{"experts_per_token": 8, "hidden_act": "swiglu", "moe_layers": [0, 2, 4, 6, 8], "weight_decay": 0.5}
Below are experts of layer 2 (counted from 0) of a mixture-of-experts language model. Rows are named router (the router's row for the expert), gate (a neuron's input weights, with its number), up (a neuron's input weights, with its number) and show model dimensions 128-191. Each number is 128 + 24 x the weight over its row's rms, rounded and kept within 0 to 255. Numbers have three digits each.
Before each expert's rows: a language model's description of what the expert responds to. This comes from a sample of Wikipedia text that the model never trained on.

# expert 42
Adjectives and modifiers before nouns in expository text, such as political, local, military, legal, constitutional, collective, public.
router:103120087146125089110127098132136101113144172154166144112148142101153136112114138137112159167171157093117121096145106120114103132101135128120117088138156121151130105057154123145156131138153159
gate0:118132156154082117137138111125104144085155143158123072105144136110160170099146111127131138154125175111127111126111116162110153138125155122147137124127180131111124099136145119159127118094120111
up0:137158184152132143145121141108114130155133110116109130134136127101107113155163110172112140105109111145150143112105124121126154089166122130064093126084136155128107159162120092140134149151140125
gate1:166134159112106161112127162102114161154110145123116120120124132104158076110130112126135105140135137126105137147151136089117147117091110105146153118133185109174149156171167115100132116056151120
up1:099107126133123137058121147130098120094120129130117129127148131140107101151129116139122152134125106121136138117117138107103113137140138151140169109132142148158172136161142109100137161127116153
gate2:150133104117136124123132067121144138103132081129156148135122158069112111110137162106166125143136143104148114139142093094128142129133085133190098131123106116164173158110127113137116167136148139
up2:137098141144132116094146106129102127166130148092105103104113123151126107137123099104196124153092097170120121127087070123128135149180101140161101141112116144124130117153162103160162134153087138
gate3:164123103115160089131128132112152111163120133128142133109145140136133090140108102172122143141114106196122112108184141137133175127101126135145170145130131157081097150095073155154071101153124156
up3:122101121161171120152152131113153153155151124116149127135097132192134133103158099181140148123122103147125104108177130140110145149117168129137146132112138139101124157099084138169065102144134167
gate4:157114105131149117104168138075170103117150119121160140141173151119127133142105138141112132125165147136157068171122153123140165126107088144108117119108105080128102105119153126095147160116193143
up4:117130122073108114128115104157139131108155121149132095117112139121116191111125105092129078113143103080122146110159120119109141120088132191165108111098132120106119171117095137120102163115174110
gate5:139124136150104193083127182146119157133134125105145138129122134151132084111149138132158149105106119102133125194086132116110125069131132139132156125102112173155108162122118156109139119085154086
up5:171162141096140079116122121152092119100140110117146127123171126101128142079116126121136132120097102098138160131146133079098134122159135116139107107105152102123193144108168122104157137135151117
gate6:149149121142112137110143128120126117104148140080143138118108139112134151128127142158138104110057138142166099134116116159109168137145124138106143107109124159083076109164124139143099079117135123
up6:139135109116119095127146117083148105117149112106166145121118122099114153127131128163168118120088130137146061110133136188124168110092155136115109106105161134096084115150121121170126106112086132
gate7:143063103118155103143145110149183123132103141159144118090155138137161159129103176083145148124122117108099102107128144100126143190095090091152157117132117155163106103137121120152152112108097118
up7:151155164106118152114119149124103120137194105154171119106154148122179127091142145155134122139100147091102111121089156102111099128115152102113162135183146115176130126145151111130103150126149111
gate8:136091127195107135146148121155126121132194101165143127073115158110152134156161162142122116134102118112138123104128152095125126157138086134173124144129166109096087095160116131109172146136111124
up8:141134087146133161125128110166086134114127086191157132100115130101113168122113127133106113124148117096133121128136156139130104115138112196150129118131155126145156144119133150127122098146135124
gate9:116119096118142098135164109154170104082130156122125117124126144143158109129123153121137142125153167086143103095113145106123124105129155099157169098108151079133156127084123134116152095140149138
up9:144115108141115143152108093107134122121144102170133133123152135111121139147142142141114084097153127120152110124103165150121139112125083099150081145140133126120132121138069122143133089056177130
gate10:112144102139104120109099157156111123130121148095118116128134133121159138128129120106131121125120126117131124124172089121130115129147152165144102111126141125113146130118142134091134131135139151
up10:154091166166141150115140114108111141117118160116133150137124143089119117128147145164178118127107139142147073150171147109107152092148117126146142096150144118142168130099138127130132136095116126
gate11:139174127163094129137117163165160134170118137101100120132115077125101101170158086129190133114112166157125144101166141075122121107139138134108113106105143108124138135131144133120117131115128096
up11:122145092114083091100112085137104156100163080153135155139124125106125144093144152137135120115132101087141171132120086129152126128128107108145142141165114119107147158079128154128155090137153140
gate12:130128142123147141060143162146128122161142140081127111160119108143134093112162114112155127094113155130135152140144123101136139125193158138098121128132099145134118130128117171135125159136131118
up12:154143124124138140157140149117129132130126158135099125119128129132153116166145129116103176147136150128097146105111109138125124131089136139105100117114149132137118119159127154186150127133128114
gate13:100095139128146127140174139136176123104117113165127133118141109143152156106130145090162157135100126116127166110112145096139172151163095141162136150111159115112143101142089119130178110175159081
up13:131200161091106129125111155122118160138113131087110119137145123155102107152129107139124119086149138102133088107118148137100125098094160129061110114147136146107100149143153158135167136113106134
gate14:134126130166124131140111131132131138081171119103111131158151129139154117096113149092112101101073143138130146140147105117123117132143094076152111078115140151140144156103132125152136116155169093
up14:119140160115155117124156136154178109104130131102127154140125149117119130115099176128126115115123111162150114136111122087113139148133094119136125082121112157123125125147148154129142104140117087
gate15:120162110127139081138120148113152118163061127146142143134169149126125136104093141121165112107136103121119098087147132099108136156110131152168152155137126140112115095097136122118146141080104123
up15:124121155154138167103134112167113129136113113091121136140156117103136072139145138151167158147130162129118162114132094098168122152146162133112088129117152129125103113150112083169131142168143121
gate16:124136154150137156113096093110099143101153134158120143139121201154093109154113133147125079158150096132194128132122153110138122088095129127110158105097124119126136134122139099121135133105146128
up16:139085067149127100074148127164146133120129103135128164118137116151174121144088173144120160135110113124152143113105131088111129114156117131157133129127132111121130108118107129107101110146154115
gate17:158111159103149142100159122109141119142122181171163111119139111117139090099109146091101111138139114090070145181094139107152109128162102113162111125078122123097160112086110094113090130131103147
up17:116146157130118145135111167166072162146138111074095176118122130143125132145180128139133143106125164165152128091116107163118111115138147122115145104154190136147178139157167146104134143140151116
gate18:109166149135145157139139157128148130138182089108144137142177112118130089106177125094121159093127127121154132147093121125099112127143123136124135157110092163103141110139154136145149158121140093
up18:128131118137120123130101088159108112154109147123136180094186121113155137087120137170126076104128123125103144184092127129101122132137128092161136147138079138093159103111123109081106120112136110
gate19:116115130138144102162141116141170141154118139159144145105108121101133106120113165109162150120091128124092126152128137094117101154104142136153111133132135118100104099148119095150109140144116132
up19:144089118163117094154138144124140134135105114128117141144093142132136183144134138159099068099119152102165132154142148127112144132088168172120123115144109118105096135109140161142111135169099106
gate20:189140131128100116179168112110164080120186180157143132130128133105152164126133120150103148121117169090097104172102086119159165142082118079115136123119131066119100116144111124124137113125100121
up20:168117147085119116127129131108114098115125140125112129175106117130115115146133122176122094126148167129169111160127109174150141120095095097160128124106081107140126180133137146183127090115118128
gate21:135104086113115090108136128144108095149142136100139136106122143169155118146137107161092134125144100100149137147116141147135160146146140175153137168070142137122105124083132136133125125179131138
up21:112103056159149112103151130121095125151143099104148111110107142176136129129156126142115151119091126110120145132157167122085140144115094153153138182088142131112094114104118144147148092193124119
gate22:078131120141163109132114164157174124114151140123138099116131159129145155169146149128178173130146151134114103176136074109128157141094114143161108096125138107156100126142134167165124111128128139
up22:069162126110147134159122125153112141128135161110133091097131144148146179154169161124127158136147131145102114176133102126129137116072121112120150165108127140118122123143166167122132065115147111
gate23:052167139129167120162143131151152108147112121119092141074093112158152150128114153161126115138151151120103131140095106153126102112084165122161111153150151148098117088145125138148094131137136123
up23:143070103136151141074130089156177104130123132138097147134080118178164104149096123110114136126188159129137152142140155087176142157114135128154167134119120125177082100173071138155107123114145119
gate24:108154151142133110134133106118142121129108122103165125128166132089147142144130115140156137120149179110156127149149112127146162129126156146171110127125164135147110106143144091147121148126125132
up24:146121068102102149093121141155127111138184149168108100114114129143147119131116106090137103135172155168130099115136167082108150134134136128106159103103120120140119132140092124097136123094147138
gate25:093122158071116142119131106106168118163094146195129165134148146117139130131110177134108080098150131102116143080102144138085153128138124139138113155159145118137127086137120099138149098118124106
up25:118095109097135099089144110159100143104151148120103112152117108144161087114127123143125130179104097139115131136140127151131129131120112162162098133058127138118135106164123103136162171148123137
gate26:100116162125129099106148114103142098128123142137098143128116113185121099173145121121083161108149157123128135119113111178151112116114109100123153093094169147128139146112098142136120094134115122
up26:104143119169134107077169116154120129179163134122090100083137126172136126139160127089138084132126090152140086092104128084125098111167077117121131124126145150128112100068133137161118127145113121
gate27:114161132119110122149145152166116118116118100157095143084167133146146125127118154060105131140183102131127113121186099154130113108132142115152106090125127145123115093086139107146093141123144160
up27:189122131094143111122097135158106094117100099157118183107159089171139113127074120156120084131104089131095128092147129136150106126078169158111114131111157102154120168135111105145128124114123144
gate28:101135157112128124127122129102098120168115158110108098129111124083115092143121143114157128088116130123142163113129115106120173089149142140122147166133143118102110116138153121144122146144077110
up28:151120098136146114160172104097099127121118104170128117079155112107137171160114177146124118115083130103138112112135114148124128136140101108149106139154142140116119131120130132163075107117151125
gate29:110090162138142153085174101147172115144173169123113116108154157118125121121117116096087137081145132120112165104119111081133159131149133121167157129141124166177124089112076130144169156148111101
up29:116142145167095141158111145165109139119123110112145101110128129104107099123105114146131102129145116146140138152115106065122137120174102164151127142214115118129100137107167121140150193109154100
gate30:158150152129080161092127147094100145147174123153138149144111152105141123113132160170124144138169061086176116112155108128143131135144144158134126141134140116145107136131123142103137108080126150
up30:158118087117103139164107164131126121168145162119098094100089128121132077139142142119172140075145158115099162136138120128155106107089097127099111134141154123113157177150146160115116081150138096
gate31:170098126140110117153095103137149117139090150138138141122108151133153109148116128110127134147161122106092116126093094132181148139078101143087131157176114095152100113152127120180112123141121130
up31:133141142135171135110166152119066109106151159126145074111170138100113182101132114101128113126126146154134157137164151148100106135170206101130154111117145143122156143102148118113135165139146156

# expert 57
The word during at clause starts, and code in zip, area or station code infobox lines, plus Category C.
router:075165130137118121142099108144130137130090123112193139142125135097147111129116098148156137156168103127115116175121135099167112121115157124118117124136134186077123105130165143144109112148102113
gate0:134128165152200113097121134152120114115112120112088126128159120161129154109168137122117134131125152112130116109159135144127124164066102087115116130074147127148105131147131085111139135107125142
up0:104150099110075115165148182138131133120123166138130073139119151100173104125124145140127130156096154131137121133132083116137125117150183074117172125127115171063138120125126131119124108165149118
gate1:165121146118090089154165081137146109125109104140125110102114129082124133103164117098143134134134113122160087132135143086113121105163124136141086098196127067121146140129124158103123113139139150
up1:119125173091081139140116129163156147128065105125157162143142126130114129095103126143107148079101124117116101138126125151132130147143106129119114111150122121157159124108147158126122151140142094
gate2:124129104123149103196137119105101114078087144197139086131163150129090174080093188084116097108104120151111124124128118119133161103116136123105118125130114061097132143138107138069130117154145162
up2:144143120140128129148166148063145136129102120136125108124163179110129137148106122121136108113110159143174100150116117161134116077153118123133097110105135121048139110123116111099106148156120130
gate3:124086092126118085121104086103153136168132109161140126118116119177150144102124140127127122110154097121104095124143172148128148108121120121147161153044168127128130120133104152084096090123120153
up3:146121104135124138115091098142149137145173118158138131112109105148149110162154100116134116149125103141123091123156137156147137128091084120163102121106153132142139136147123121103103103158092170
gate4:144125056170106125147141113133177144149141119141125130126155134135153133101079113124141123122136158091150138136140091118138099152157134169173128096130125144124148139129141136131098106184150120
up4:135111177117151129121114123156094145140141142115111124108116073139097123147174140138124146118088093165087124155138124155106140097091122095103109138141143079177112124125125129112144119096118147
gate5:141136079139066100107122153095119085147068111160125104088148159143122153141125122141147085131099114118155115108082133133117115133157114111135143148103161111112123120089090134129131111139143078
up5:099086135168160098103148134110161090155103152134112093111152124111158115166131144111139109162108156125108090118117117094162133138117133131116143138141123116063105091154105113137116127117113124
gate6:130150139154107099138143158111135149139110065129127117119131112118079144140151101130129105099150154154155123149086156113126114146155133175098121177105136117114094133136101142131119117151137126
up6:174123149096132154158121157166141133113086136082144161126149101135135130112172090124134141134132124155160163132119151131099139181115154116126115150152076143144142171137125093131127123109131112
gate7:153118082141114137162146140130105099088109095178123127086158160124148109161104184080131112151081117120133098096098129158115156144152131159105130118133106110126122154103092102124148130115129108
up7:145127146161136153112100100118137115115147137126125172059134124134119148123142112122096146147161119135144147143163090169134149131143133117157134106117082168122108135132154124141113141107142108
gate8:136112097122098097137130090133176111134141107114112112136089159160137132132120149138116121113138134134136109144101132109142124148144139134131148128090116147125160100125151129116112109083152103
up8:122159108168092150159134176099143123106082124113163068123174136063124159142179118137155090134147154122122128123134130104124126160150135164121145143136119080180162153110120121121132100149095086
gate9:185116137104120119110134152110139129132101133164116115122154168119160100133133125120115094151113089103081105136078161133127133154126153142174166133123090095124113122120109128163108140153117140
up9:111135097154144136138116146093113179135171094119104115148074085115149188138137169132120144109104145157190140099147162122142132130103097138123098142137141121139090132165128117129136120107128104
gate10:195123155089110101123102110129106103133076163128115185090102076125125132143099121081136135117111147153148147127158089143113133136112135107129114102160116105119108133123162115132145126112147094
up10:127130124117152128091144140185098122116147119126124125151129143155124095137103116120129133141108090109122127122117138115117105116139087126175163109115141161149150136098121103110176132105127096
gate11:120107103113105108151154122114146126112116103134134124106173121110191140100106143166125131143129145101141111151091129077142126119092136143084111147078174192082091126129104146145145170106132103
up11:127129102102146142107142201130095106105122154115115155133126144125138075120127122100109118117091173170143130127142081143132112207149175075109132141124138115186179138138145144127106108166126127
gate12:131141143091176142108132141132124086095127144102129113136137111116139119132095111141115124115151167144092153121123134129119144162090123122116107120152114098163111144114123141159127132114140116
up12:125136127109135179133144156122113184146144107146119113146140142117128156142166151116114124112129145152154122128080135105143099107142184104118132149158151145138126160138111131106093113097129101
gate13:160106145135137114140109114094154137140139147165151121124131053103143126155128125112108120075133153139139098157174145162135130088114137106159063154126125085097129118163107166141155118147121157
up13:104106140134154122161155138152117135147085120111152141110148157067096151122152160138132136147121120130128129154081133110103130140145128136110070134159132119118132134113132111102110141128143129
gate14:137121069131093122096108171148125110143161145113116100125095107142131130108148098146127108151127096118117135097160113079109130145179124105166146109146119132198174152110142101104149113140144120
up14:105143149154179125089113158104160113114146126125122136089135145125138149173155088142126130140119134135169093136124166134164123123146164106124158101113120119165114116123151122168126106155091130
gate15:118144147123131145126132174086134149189111091130114087124130092125101124143187147103127104099115112143176124119130121124115083122160131123108125119159134114124155150102120147111125128099142133
up15:145114139135128115092104108150148111117100158166134143148085122117149129149114136160123139162138145117117082123150150169127140120089107136116180084095174158138125130142128177130135102098121126
gate16:149156201098174143099120129127098063070109163131141160138172122114094149152123092128124151118128112120145141182112121158126139124133105148137135117091103103141132095125157124112140137137125102
up16:119112116141130095142160115157137173171161132158091110143073111159144118112148159139129146112117138120134087093159126085120115126137120088140127149163157143114139148126087132135139119097121116
gate17:087139152177128137160154135145079141117129123126128146101088152148135125117134135098110127108163123119103140134110195090131107116118148134092097156162141124134141106147108125126152117124170113
up17:142124149117148155102127086101144087166077157123129116154159136106146115128128118144141155131120146107165105128120071146108124142111128133141161107161080144102096118128122118145125149115122162
gate18:108081112166106129088110116162132146167190134123116111113088111185130129105117132139163139158096126141130142132088141115112102120171112139168121138095151157114166160094102115122118136129128128
up18:120141119146139157096082135141128085095144156110144134159138139098124127155095111125165155172116112129129110114101115091138143125074088124066150124122180131142136088109134137155190138131092097
gate19:143134134111135099122138154133150134128104135123135087144143129088146145102133130118140145111089162118096139150098114106117132171068109115107091116124149101148135142119164176122114127118134126
up19:149138141128138123126116125110125135124138135106116186154071081126102149138100139122111142144116145127101153096172192172114120087101158134123147108132148143127136096123140166168085125145152141
gate20:106120139090142119128123081131098138157144122129130144114132103125099162155119156136126108134140154129170117157144196124114152182081156159152116134157150132092130134152118153162142157094130090
up20:152114117114167126098117123141183082078094165112144109117171129118147180148135141173119161138117167091092144147177126135133110153074132134118099116085107149110086108116139117135132120129099112
gate21:148120096141080155138155165125112110140098078150140111096081163118145132137094118124135100122144118160125099122080110088127150173144146121132086132121129114160144131126139140123106141157138117
up21:120163106166128137165134129103131118097163164093122125143118117105128136163166159118144139108104159118139130142137086097130109082154133110092128139127124108095123119149156124155139120141105140
gate22:126127176095180129114155084111132101042156097109086149142094153147080163155091129124116130101126149090109107088124090132147142101135094097143111105093140145098139090144125129174100159083127123
up22:076117121104116129139163182159173120154103115105128125195110108138138136126120116144156123125110152140182113139112129095128175155159093094108129126093133150090148120141103128149072110127112127
gate23:120154097173088154121136156119121103069097146100137106135143135098131131099087110167137128118118149120108132128098088090115104142111132127123091125118119116131160135101130107096162126146146093
up23:132124109100090131145097128131150114094157155113111118105128124145139150100164129144137116136097127096171103129211113116125134092179169070138167123119116157128144128125157138148118141138129132
gate24:101125114094105121141116162109175116107104141126120097117115135132144164152135129132154142148124119108103112145126123094147107125120098160156137129121136173083105133135123172137125163168133118
up24:132113149140121086093128128167131142103125116130150095137131116137134148121131158129143146145103116112098160147114158087108109054103112138138134132167117138110134146133128159121190143124150095
gate25:120141166136187142133154128114142122157180112150137114135141182154118129094092133134133115107111118143115144129175203116120121162171155136154122134153157116140145152139111134117118142100138095
up25:132078152104163122127120087113134164131160109122125112189128177109112155087126167137130127128149112102122117118165122110115101149116085124175134129118125153140184179095117094111076159102147119
gate26:130144127138109143112121115121130096122110124096110167144130175121106105071134141171150129102146089144121080130146114100143144161119123108081173081114172133159145117142149138141158116088115133
up26:112124139123149115143138140106133157170123111158134104109162145118121140136179158111130130111128135111177080135145102085117114091134110102162129142169119085083159141103122135097065160137139136
gate27:118110149093121095096150122113154106111187142135114129130141125152141111128145134150116145137125138115130153138107117115126125127114131083144136097052113134141145117119094153126126168085129103
up27:133128146165135134115094143152126119152130148106109120083132133105134112106157129121139160161104142115123099098134075142122136157179134130125151136128132162152114090147154104146088123112135114
gate28:136143128146114158133138148140105117122108106107160086139155120111094114117088124136135112099139158142086107134171132095117116152143120144107107120136121096112139162095145152152150145117134118
up28:124134159081171131111166134158157100127108138118143106105147124115131131161115137109131190134128177112126140147096095125141134162131173101126079108125077139107096136170110123150127122124122104
gate29:131145152112138124132121116147100136100158110172110156089121119165125141130145162089074116089125174144144112113113158167107125147138150100107102135120085140152119131137114140145145130112153122
up29:115122157093124138151150094093143097136155135144132080166110139121159148156108131141124157115152141119104171119065140101123127112085140138098135115148141123106084101126123123155091121127109111
gate30:116107143081143139130098146120154142129196109119150139153120115127143145156104129120115139124113082137147091134111167131160150146143156128129139102123153134164119103143126145123155105114125138
up30:137164111157083119125154117135094137122143119134109130089191146105121140117156162146128092105124160133120154165138078125099131105138158145132108165171093117054162126099160102122117139119119107
gate31:079115098097116147140092121168129106113118146137116142162122132127135149098137118129115147141136159122123154141129166105130133169145148126060147140110110122165127107121109130075142122121125101
up31:129119123112107143111114123135087181113178116081145148159146124155113119105141133138129123143100107123159123089145121164111075152123079162123098134120098125126159142099118120124146143108126148

# expert 61
The -d piece after a hyphen (to-diameter, do-or-die, up-to-date), the word character, referred, and assorted mid-word fragments.
router:143143134093101109160112138128127112083151139127149119124162118107086164150154126139131114079175162161164139130145127110124176148111137161129103095150118105138167119135155130124159108099148158
gate0:120099130134060165127137108159139153146098115135118153116128162090145075140184103164117126067126115122108150138122177154129099142125127153087147175139141133148119162159115142106097107146154131
up0:101118128142130081142101146160115137113140119132105128138105141099106139130121154106109138152123164144109149139148158093100117122116110126086131115140116125104175124106150107125166124123140100
gate1:135123070132105141121148195166111125112173105115129102088097145153101153159139126116143151131085192117160147121108094104130127102127125089106101143109149140071166142109115099121139161177134150
up1:169129104125140101120113139135114104138138120142110133091114131124103141167126119146132141087121144103105129147120163148119127088120113167153122138123141126142110138125117118140112118121152086
gate2:134101160127157134106133112131118175168150102138125101148093130167117117116149108106123137122111068137142131142087135078095122115128102171149134139150135145113106135122109141100160193139141120
up2:114082090098139099137148134161178098107123146128100125153112119131126129134110130121123163137107152129110154169127109145133131116119114139104142110122142133129118135113134125146113151130104150
gate3:119152182168168166131108110164089114109136139127133127126131137107112118099150130125115154127123065148159104139117134103129107092134121103148110131094100155140071129126139128138120129110162129
up3:149103144111155183144138172125155102114152124127159143102115140145130151103162141120108087087113069115160083149144168126131146147148154171142138142089165093163164118108123100119156094117120186
gate4:093128096179154133141112085128100112144129149153130087172102129116154140117122158132175153115119126117160128143148131148113124115128127104113138140095115127099087137131146121182134131094147100
up4:193069130171129107145133150094088115149131119096140129097112149115114109139132117149077120119132123113180092139109137158099123112124093106106130106116141125158128136118094126139132102127094170
gate5:134140130112136089141148151136163140144146151153104124084128137106109103134137139133149122097087081117155062139096086160062114133129081139124148131124158135102112125093097157114098161115121122
up5:138167163174090141177170106126096115124121121141132125111122123071123180155118133128139155143131178108166138119168139141094129090112134146143106153143130112084154123137090148182144132149084146
gate6:111166088174152112150142135094133131124091103137121139140132097109131142129116135131135124139095126153120132166175113109131131154108135151094114143164149127091113147138141104105153109084112141
up6:129129162179124142138112122099135130135152116141116104177148151113150130128138153115131145096088150155116143123135095107128132090187153164138131122173113100131150120133137113138141089095068148
gate7:142117138127141141115123143078123139157104150100132142107120137133130125138150169117122120140129078094169095155115156146135123129142099148133145135070130103111136134110132167096163150178124175
up7:086139142110134149142147133144165148119167097121118120154121122144109159127125137076130146133136176153109141095150154118154145110116164127104130152168174162145139118163118127134098107057094123
gate8:134131103160118150133096202123087126128160133160125128092095127137133124184133131100133112143115143114134173101075122103122125130121154129138131131104116133140102143136120111121135138119181064
up8:131162100128140156088155147133127130117187160172152138128108122126155101145141140126122136132111148103093164156096113108127115131137140131119125150141106135129146133132114118113139158143159133
gate9:047162111154116142163160187099100114106126118116153068157167117080126147102158164122109150118151128137138101136172104116113111094115105147061133134161098108101126139144118111110138105143140093
up9:176113119104098101145125101127152142128134155153102134139099119156132123139087125170139141148090156101089162109124109110144112098130109115130157113101095163098160109113137091144092130141127144
gate10:154133147106122134115109158128114121112139172164125160127121138129141159154121136121153180129123150141192099125118182116136144153173130125130119122102105141146100095119138137104161146123138098
up10:169119146095128127129133125106110121093141133183123130138188147138147120182143143148131137166124150146134122125113143146141151130156155170133134127093083163098116107132068109135102148109097130
gate11:139178163166163161098132139174118116161137141141108155145082119128138107136163126146113140112095106139092122093102136125119097100129152131112131145117097171151170152140102161141095126149138114
up11:125144097173113119160089125161081151109142179131114154116137144091128125118123112116151119130157151129061160113127093097113125137095139171123112122167087116109134125134163136088143142184164107
gate12:096097082108173158102162144186125112150101151112098102098151116114122097155112121172116158188080088095159133142089108159113129127125118112170119185122113134152117103129139082121149128165125175
up12:123153136141117140104155129095149121161114144110122103161137127090106129136097124086122102137121118129178121165126121137148148099117114148142142149140189117158094139127163120112137138144121150
gate13:114142124126116124098175145152117163109119176118132144147091136125161118129185106132141122134112124098129120095117123113115125161122078112084146109107056110137155145095081134084162139112128147
up13:127120103162138137118132130081130165148138109146135134134157102137173129130141098108099130134136173126179097138164121197108124119121128106115121134196143135102140144116111163157095150163114139
gate14:175077108148126131079117128127125116121179133168131141145164100127149148163137149137140128067119144136171100112145118158130139128123132137107147122118134149156128077159130150120093161125132104
up14:136036084142120133099150114094169153163112112103100110125158112122163136105117123148125141144162111055097110142172124134136151134084126121119156127144105133170107114143125158128072132145112181
gate15:121151143113139151153159152117128120096125153134149095157141143102153140143134136133081138112124110098101149138144102110135134106103148189081125160154115138142090104148122105111125153136126118
up15:118167104122092118141116104144094150098150115133139111126141095121144141135116132110125098141111142140157141136153101120139108151094138111106104153117089170097159153140084096125110115120100098
gate16:157093078162099133109101131116137110111119116135120138127126119156188149096123140136145084126134114128126150128092167138152139104126143110181140124141144154093114115176104129140150125111117126
up16:131124172083116139111103120115098139105183141117133121115062097206102154150137158112137133106097195119174169130108111144104117120088137130147104136114121148176161130144134152140125151146161121
gate17:121116164117151121139139104134145145130148162121113123114151126129127134144137128088108168142110178075141124143134109141119131115138060108110177123120115173112110130124111111142117123144136075
up17:110183185128119144159131145131116106096146140131124143162131130137107130159126147107054119147095178113137154152124136094139129098159102129119127129093132155126150087146120099122138128154113115
gate18:172091092148121139133143149125121131102139099155138157112168139115160120149104152128124085107105164120149164136158115129139131127125144190134112124162146116079101130121124163105100092154129109
up18:099176049162134148111121119148127177152069140135149136114122116121150132147113110116127112106091107135142082116185120139130111156141131133159139138183106115133080152135114172130130116121122127
gate19:075142139131137068126123082140125143096164144151133134098127100140172165110143130113076126131113116082112120109167134146139104145129117143129119157069139127092182158108121084140108128117125162
up19:127111143086144108113164122127161090112129149142151129082137132132138130116094129144149122166139156123129049120120105087130164176112126108157139118179102113121130112139129151138147174110136112
gate20:088201152154092142142150153077088134127090163123138099120116158107135127141133138095150096101072121132162136119112150164159131145130140112140129160130164143085169119142109140163122111169132128
up20:125152145119141122128141141070069118120143078120148118119132142121104124130143075122145140102115106173135171106089138136123118107143144132138086138110162112149128146132131088129160117102122125
gate21:126112166133135083101144125123106118110157172147138129160108094128142101158114146136137108121097156143103155123136143147116076109102154167163114163126101114123122141151165121139116154125162085
up21:148123121113084138149167119098134123131098124160120120130159136089114166146095114147129116113145162111134094134128130111137154167107120112067145104114110084100112109147111139136137102150119155
gate22:114121116159160123165111119134135143145097105141083114115120147111140156089105131137142133117140122102131127134119096105143132097073138128155155128122131140094115109118122139142150147180124153
up22:170124105130070135111118106119104137122157148104146175097129097156132079139124097114100137121134112157106130101123156166093110129172122171145098133120157147144151139125120105105130129084127112
gate23:182173127126166140103103163094121093135115101118134150136170141170137157178140115092139140141116163114127135092171111183136113117111164103149131109121154123188120136167134125126066106106091143
up23:123112157105107162104094115127085148122123156119101145119120125061123103121170086161124134157107130095127124128123137141142107132145145075088105145180111096140157122168111134094115123135170123
gate24:140133161154122123152160125070101102122135103116092120130116161107068119162127123139149170125134133093114142097093115098141129139124088120143132149120114152117114112102143111149114134124133091
up24:140097113111154140116134111193100102127119075141133146112107121133149111098113113156151131130159124088121164119135161170136130132147147133158120130128118102166169097102131099116136103119095121
gate25:094112125105112152116122170132141142117123091139121130157152111119108144118115113141107137121146179154136156128123165136128131156123122196081119123111123116133118147103111153151118058108091096
up25:151066105114170108133142138136098100091107162125112123140086120169141136147106109146121138097117157113101165085150132123145119137120154114170127114133129125133167117169117110152094116132136142
gate26:094150153096094116144076121136091118074133102104129117151100120119109109140119141145109162145148122144170155099150157139133112106159146135087088109106133129127133109125124066111104158137078136
up26:166133103092106172150111161092152114117167070086148144164131113133110189134078163118127130137158150124133121133142123080140167150102159148102109154140141168115115110156136127132126103105108121
gate27:070160173121095138149140147068149120137110101117144106147124153118137117124137163111096106115110104164130120147113126126171130134086120160116143168195156111092137116117117138096180148139101120
up27:129111123108144107143142126118190182128115073120137103101107133138111143115157114080102118104120083141111089146180130105095143140169074137154092148173121109121077124118088095096116143069112110
gate28:134132071151120087162104165083143107114148126113125144151111135134137135182129140132160108135110138115127096137147142115109133103138139160105124113169141150111151138165110114133122149167154152
up28:116158133088172169101125168166160147130131069135107110137087143125143098113140142154128145145140069144118144133116125142149136144134125141159095134092115164210079144109127130119131100116129143
gate29:114121150109141138152121114134120125112171130105085125129135101122120106104127115105093162177068111123143104121103105141132119105135104121081124154129095132127149106143142109143124179125124107
up29:144086060125146076114108137121142143111115150107116102093166124141157128146130129145199100139148162121111113118176134127100113153146144085126093111092139144112099116123075119126098151116112174
gate30:123173160104141117126142161113106155137105121137121046096141134090110136129181146122169129170102086159146077127136117141102123131155120106133106120078104140127098137108108119103137126111099128
up30:140068069141155141099145102141154124124171078122117166137106129146138146139121117110097136103115139091141107095139137122132122131157136105141127118179184115146143147120146149194091109075154156
gate31:112116146110121122149134133084171143132145142138097118111121139140170140121115161115142111114139164087121126112083084180138134108128121098156141155151128135125105142146137166127126177136091118
up31:085135132124098152134142130149165138103118117142130105126096162098139140140154137157182124182134133120131168112141098146127116127163129147132103144131159121138091140118110156127133124101120092